config.toml
d_expert = 96
moe_layers = [0, 1, 2, 3, 4, 5, 6, 7, 8, 9, 10]
norm = "rmsnorm"
dataset = "wikipedia_en"
Below are experts of layer 2 (counted from 0) of a mixture-of-experts language model. Rows are named router (the router's row for the expert), gate (a neuron's input weights, with its number), up (a neuron's input weights, with its number) and show model dimensions 0-95. Each number is 500 + 50 x the weight over its row's rms, rounded and kept within 0 to 999. Numbers have three digits each.
After each expert's rows: "mostly gets" lists some tokens that are sent to it at least half of the time. This comes from a sample of Wikipedia text that the model never trained on.

# expert 57
router:488507428477546495530523593475475428544538491452451500463478475623632556543448484469544454515504492594481510541453399496565525429471528500485655473437480570444505453567487450485522486497548574481480490396562385500430417500468519475543583521454350512524536470500449444524494453551447541518
gate0:512476437559553489524475400490534436529518495498495513508465501364503458488563451428587501586453593532483480522472517449531451528523435501574428511453529422422458571499536534547504461506490581470549457503477470379480498490499491505484542564434524513445546425465624482436586535559526556489
up0:548476490565498528476440485514602414534446468546503607543569534417453505370439419455463496525501435562492473450524519507410538437507448521445511458477504519483474445518423557408487532475502590516474565412641515546495579474533442536443562549495455535521588539543419536539614482483474572405
mostly gets: " My", " Richard", " Peter", " You", " Smith", "man"

# expert 54
router:561489460418411551494499515480434442540529531490566383492484490549585543499560484473522511466551528484402541472509528599427509483453423510522535497525520456480541535378436521428572563556533432477474444540503479344470484465528481524596496408482405481502461459434607458553471535524535538431
gate0:488613592481456481461533505540468486470529505533557416498507356557503435486501524454417543500519594420573517590539598542527476533588496460494499552493546380454471526461610420470568508582562498499493446464466460479401508448477466536548510500466480417347508561536473453478483487551522555524
up0:556460533446504443519526522492403549513548486464541478552480523434508520562438459471519354496548502484456528452465436465438512475412508543584541492499492526425478482456434464501468504496488500458575445537486524516407421520590466464581484487537556544515466546439516493519561459472443457476
mostly gets: ";", " whom", "born", " whether", " including", " born"

# expert 48
router:473474517515519421547583481459485452547568479563485482497464559560610524555532472557566598455430491538471555386480572444537519481476510571521483487539477446513469537417505512411448529453610458493514438466555469506604422432487498571429510504525505557499457493532461496608468505461593572473
gate0:511458543537524497438548489490496480509576416488461538544483574490458543406442523507609448544528552526499526498630415471515519550468521522451446431462463502450436526587421485525501506584542485525524624469551492514494490515449515502565474530471592544404488522519478402427501461470512444559
up0:483493455402511589543520485489539425435528474501513489463516621483506490576501516526517454546505490468490520597526584538507495527483559524492461494492534465476409538428597562472460461529412506500447454547485429559486544560454493525485533533511517609465542472511349415510482476456485545438
mostly gets: " (", " \"", "(", "M", " mi", " who"

# expert 30
router:531480579455604498522423541512534490493425477484465487461525460475559430492475493546603466513472524444508469432454507415530465624543469465425504526483493545569467535438417475521395463580499587519485448422533462525516475520469505526504424618485455438405499496606534532529563489491577485484
gate0:530522515553568547540491464416519455505496497515473464533422593514453579577467432534575598491449515496471556498558489473438489459453531470552532546505469453401481449600496442465457455455470473625597448498477490477556547541531496483482528479537526494496458486500453429479496531496547467516
up0:588524494485504502514447494573533557465337509526585598552548448447558423410563544552493497511507610539438365530555465551570457504547546433446606516489632571545526635495540594456506546538536597481436466495424488464471463499484484523503545473485458508461511513469500435475502404512508602540
mostly gets: "ö", "ä", " Germany", " German", " von", "ém"

# expert 58
router:495404544463590494563505554438419561503471597553566535518476546491527519520477408536569405493510413462497540500485548553558570472453536576548556573554533426466583450491498551601440532505572501528519540577549429521417546440457418442517525465517481527487472461553532514510530546477572469479
gate0:492539441418561491454598548499466508521475558487503488443533581432458512587543482461564524520489463497530523483471530517444515654499655511477575459433497477520429483555503474515460461486447489409489446499520441435542506530556424549608527454473506414547486529570488489506477499542578435477
up0:435526496476466491530599520466499431463469561515536541485526480601527457507488491461536473499498571496549604518479581501411512376480631579539515445507503494513523530542612548466429478483429518463472489539487555553536536479587517460401480507585501494465395468425461515543549471477519558481
mostly gets: " =", " for", " into", " using", ":", " if"

# expert 19
router:479503550447449638554435597442530583593432461447455496520493489528556504550493554586447503483535423554497507559473484460521489477480476403441527535464489531499552488463485542396525445516442417537596454463574445515549490487407492478572517528565426550527489534519483464534489452464599409393
gate0:577539512521560439524478475589554508518574452557489445504549552466518488464494611570536512431405486504458584507489439415519455557472479494502547475511524501576486472487433470506448441540501498453592490492437402483485448520520577465452587471510442535533539489466500405492391507398475530429
up0:451456527441421530472493528507474464482452491401517472534505412519503549511405601431514506444518504522606519493486559550516486344526563497519424505454525404487580481574409397412507382447527561509424566413591535587505551487457451465437434509575532561417476397475459515493503513502532486530
mostly gets: " Po", " Bl", " Ab", " Ag", "ont", " att"

# expert 37
router:484438448498489512588612438522518544576462463489535547450502515517497493511498447482503486659481516422514503527477524556446443433364559486555505374453566403512521500437466465493529529431488504479564546425505424444478415464510467455513489464468488470493511510477419594516527438502515476528
gate0:443489425477577474412593578509467568436458519574523491488498469470440477495471495545469556520446402533494480476411424504500557464405501477508525420416467514456528531470454511505492485457485470459504407532503522470453523545503476511582469438536497461493495490483561594508463416540605446473
up0:467436463533407443509560586575473520510540608482540582529427484450496557557501404484445534605478403534494409555530457488513473465521542524447534418489495541556524520379546439404527480391490448527505474535436522515546486458514425487591481482531531486467536480457504557488554434498534513519
mostly gets: "le", " Le", "ke", " Be", " Bi", " Su"

# expert 1
router:499599550474467535515525508622471529408410514526461461542510388434496475454491525504440552530531476560433571534584424480445486502529592500444485533536517475555556525480506567530547499466504496469480567576545496528511498528533478511625460603549533457497574493533531490473512496480518442452
gate0:505541455449399459556581367443504581410437570428503518469495490486494465510479548425424544550535515422421542452500473523472470505485588574560549482497461498454444568553533449454558594429495463379574536488507574477477549538521507567497523455506473487442439446460564496502464503540491375549
up0:501496537448443594415529548505552456592490367485539511425537465578476562448503497510428491496560441504453497416470499477461583424535481535514507547534497531494568429534506602502511571506424489529432528438501485518567529461516529393447531476490452568467510513596563596600513533402491535493
mostly gets: "\"", " 2005", " 2008", " 2004", " first", " 2002"

# expert 24
router:530527466465516494473531531482545481535579543440462456481503609488446466522490472468470516462448486521580486530502555530444384519453502522477472459463495420418568538528449470442460445549492458450479446560516474532571455469595488556488448508538483458540525510544492520434516420524381559487
gate0:500466546431481452575594517551542442613423481534499521474520499594575518481531540512532475475415460508543507588652541495490572520479437498453533496480515428488498535470468541461536487445555544578470551493429555559557481463488536492499507491579614425459458513393580469420436479517515380494
up0:530478499490545509425425538391455558460510465495493432569457541474450522534471443534569516406568536443381506479584505466425521455492510544453501539505499463513509540477531496556506495436490580465463508474420401458486468597630523482562463498438516568590508495464474453492466593497531558502
mostly gets: "ized", "ally", " political", "ised", "wide", " legal"

# expert 9
router:479518584485568530475563483495487422462557468508471376490537552553448492558472567535517466490495484558533564483484464508497487536525561535509428504545549431450420543535499545478516463565496567496336454545524553555524505531516425424466486514503537504457500490526484479507484452449467572488
gate0:482499542571582513472564574463500568503445499428476498528444550498467387370483564424550436487448591524565515576541556616450489529427507443526546546462468455495581561607598489510533551409501493442484437551472531482503468529489492544457480438508472405510435532484399501453551553545509548491
up0:469396505422484488510475509492602386504480553650559500446467366462510467519522448524564530487528519469497473455476384431519499495533477558510404468477521468558556437476498495517467444481487457461491484498616495531531534449526490495531475534588505514527356479507568613540473465546452503472
mostly gets: ".", "%", " .", " million", " wh", " billion"

# expert 11
router:469491423465459499576554479523572424497427461547488504454507540485512495480482572486546509526497478574454450538583528516549424522545446560484521456541440460469486411534484430542556492551520520575460514507529539527507527483525575524597460471502571515415487488489564497576407514448569424526
gate0:518503510428547532435509542540459514527444570470466575457509460440481502547619528503420522484476522490500454502501459513510543511469538421485463536418527518502466544466528540500486480533398520528526495388338421519557517446522465519488579541567537572468559578479445578509572534555561488436
up0:558426516446468449471541528508546583533567465484579484487488511542454494554409508502481454493437493561555543432510473399484556473491528499515509504499474442564505432528416464502620454622470473506467449554559520565449449491541468534481486570371606539510482500422488463536567467455489517496
mostly gets: " chronology", " Binomial", " season", " Founded", " Years", " footballer"

# expert 61
router:515453445522439571520522490546481431466594483499526522541462503464473415482503523504533460496510490539525472435521567518475476509455492516449528470497597548476474498454668477533529403568512554587495533434524459571382516510534481528549584474546532475429472494412584454490469640564518429443
gate0:620455526541498430497472442469598597510426532528509463461559526534485522468495538424548562506513562469481460484514549562437394549452526551476539536553452500489562580430488538461472484481494596466531525409403503527522537601473547537480554476512411445564491476548531501508496499439486456576
up0:535512536474554527511470544530506472588467509580529564483533482497552566441467571551525554527482520383483514504697533427477534520479525474372546582522558469472419513477531521491478444571529485472410550419444514607569506576474473422433485517547540483523466517538495472509487407520455475596
mostly gets: "on", "ton", "ley", "one", "ator", " American"

# expert 5
router:567564531554494486605460473535445527508542504532477506533427534490538449475531596552655520503469529484531629493503499465458410514580493526477553456581515586544480493502516482569552506468540474488455475615493490484517516526537637437481562458528482517505443396488587471482530407509513519512
gate0:413531495533519560479575539536529516513468534506541470453523436476549454549570424341522567534497492518393404505589484407493502537413482473529533484542435553605467479469558483557432386455557466540480521493484603514475482509414418456500588429577547436459528511507513505571473552466507433490
up0:463399431403530514525534456436480437536519477476476517571530555537575549592433454626473419400505451525454567470466505449463593456488504553553383535530434493525483501590499497440439517471382430475510507479518513546622578499522516531487539547466503580570433482505447481494508509412591500502
mostly gets: " |", " crash", " near", " Kong", " December", " hair"

# expert 10
router:395539452411543519538536525605429563485472436492414527480467467366562533511575585518491610558512483444469528514565507595438483500446539458532427498483484532546411488459493526448506444464472512400506460476474472557548500438485515565501475469496513553524528525485438531549448463465452594560
gate0:475485496496446498515544537519482565537543519576460538445459549469504512536445465516504463536513501655540533546489533482618570475409514525537634492503454464376530418535451463502489440524557542538411445466506428435491431527427481447493502463474502526538518639617545583484455483505518530479
up0:487568488428454487589565485569405505531580504481506403552453513567485543632489427483476484569570475503508473552559505588527496437547468505509530586540476482419526508453560526487476516529582530440554512442593513525508499441404508523465413495511491570481513503522534499581529476542498535499
mostly gets: "p", "y", "he", "oph", "st", "raph"

# expert 49
router:447494486435539476472468402451457427438439549495469556493587460538499499483581530506481506591449477509503490537539548585552465531600529488529537499552601520429611505481588548447550554470625471509516536431440502476558563511529522561433440485481487476530473513432443568563561482575445496509
gate0:506461444471425471434460528451538541509497587488531505513556538512430510505468537489338400507510594612604486536550520567534492487440599563451541478468429465421462417503522517456530543557485569572463528466464484552529507531542482583526474543573561503473537466617472431549470516583546491549
up0:573430499402525545376504524441480444493462503550488541519515481513455471644497469547536497431542464474493485428490502527442500510535601467515432560495513500460474370405496482435501444546414495515551436496447492499545525544503436412532481548536595413503430418506405561595500558528578507485
mostly gets: " age", " Pos", " Position", " Age", " ski", " Team"

# expert 8
router:554477431487474508572416403485545462450501471493435475514523445477560484422514535553565470510534474541521508490542473414495460509505491565433431528537517451491403428431518546515582470470625537508429532420484480501539541451492546449463529416501558458518532522470491607545560572432547389535
gate0:574587466563551523450542387443473490545507464547507538527554522479515469494491581485526445489488450537516549540405564528571457536460557495541444485522506593604435586500464488474532557468601506448573512482576564538469525568441585416481504482380503526523564542598399529519460515526531467541
up0:472599546502601463473472545417571551497598510573593508504506546537386600575480554550555495543473509477519476538415560508454499513530547546451586517587414633455535500497534506531404490482510536477537587549425451539555435588461440451460454469514497532471442459509508564540485536547474503395
mostly gets: "]", " World", "km", " Summer", " tournament", " Games"

# expert 55
router:426511523550439510509515512576530605420489550538471474425541546497594482545500523483500625573515527391537484484626545472473544545525498512478538387487475534522455409602456520453430496518510631575444485367510566521481553526510488497530446516473420491531474559502405498422494480434475484494
gate0:489557426493516455494601430492501502585549555460583470506394653588386536612506430489456471451490486559481438548465424549472432478482553392544510560468427517444519573459542443472482494523501482573495525583444421453507486444635598497513576486479558537528514490438509546490458520504470486536
up0:584419514456569574485504537493485505551538525477538547494483455511520420494490538540440563500561551460487455447489501537486502391476556440534508513483582426482480536463549493373524466513573540630508482502530502570497483507533497474495561522402437483507422441579497512542540528460461374513
mostly gets: "-", " un", " Ho", " bi", " rest", " Mid"

# expert 63
router:442505525478519563501415505595505555530377596499572523532537527522433466495503448519495467371527439535508459614500597572447526534508460489545481539535467547565473530477568432521504487529457578603537588468463496519506413453487452471564493454464437524481584562540488512411528478484467435513
gate0:503422488535462547403589538474529547566436471448540490567515492473543392536489510451470528501521526510456396507484482484548463574441455551538474500449492453432472530494507444378578534595398470465480560499503520561537493534457581516472548521565441562452484500535573473529531462409597543479
up0:543472515579555530459530527422512535509505497404482563468413480463506482456527566484575506511474512483501522550404461478459487514476451462517416437505445494479431607557534490542430487509477508542521499557574492413506607558462583502401384608452501532494523516465434529499532451578498513457
mostly gets: " in", " University", " Park", "ac", " La", " Ar"

# expert 31
router:463475455515476489496514531505488550580493475490509530453413465500553463448528568589499447447471618604480511478551461481489514397518519549453406556621422583495478458482557503499607588552532547484433450455532501513546545522544478497488475503525527534553498521646434430568492594462576488576
gate0:511508503442527520519486606501467457423555474375476441524500503593442415541531568576490491551519478507528511495470417517553512515563508486523551485423486530467517517488529605586493483534456461494516507460352521543387436478518502437598483410456458416457493501392539536471462517554454541526
up0:475406521496575403444584453388560502461440489475435526541553457437542501488519502417586487514500478440540463461481569477480498436431522504469445472475506489571499557480478478525515537393468491491557454541487575451484506461524478459508567519559477459567538382473549573471573553524534493522
mostly gets: ")", "f", " st", "\"", "ig", " Fr"

# expert 47
router:426463569461530450496490575469456570466498485502452378562592439469509463475554492415492594428458537570494465500541460442425438473424514478557428520563465554498452411492456554451519540545461533439585530407506510462528458510525486501429477495420488553518524414399475495542618502498495494550
gate0:547455471543559560567554524495518430498544475479553555486476518563565511472584562478518527468428423532440562445558457584392581457446586498527547593545467495526583500514544573506507473495464508526507579586482545531516516502400472443460462556498491452364581456521437398499575423533483455502
up0:496401526461516463479420565486573472445486447450544431443523592519487524456546554472556532477508486511431513424447485463540511520422579443622522544540532455521525490483469486465470471512431521495523461456492457604440508581491475494506413484582488472569534500640490533538567527515541467596
mostly gets: "d", "m", " War", "ire", "gan", "mp"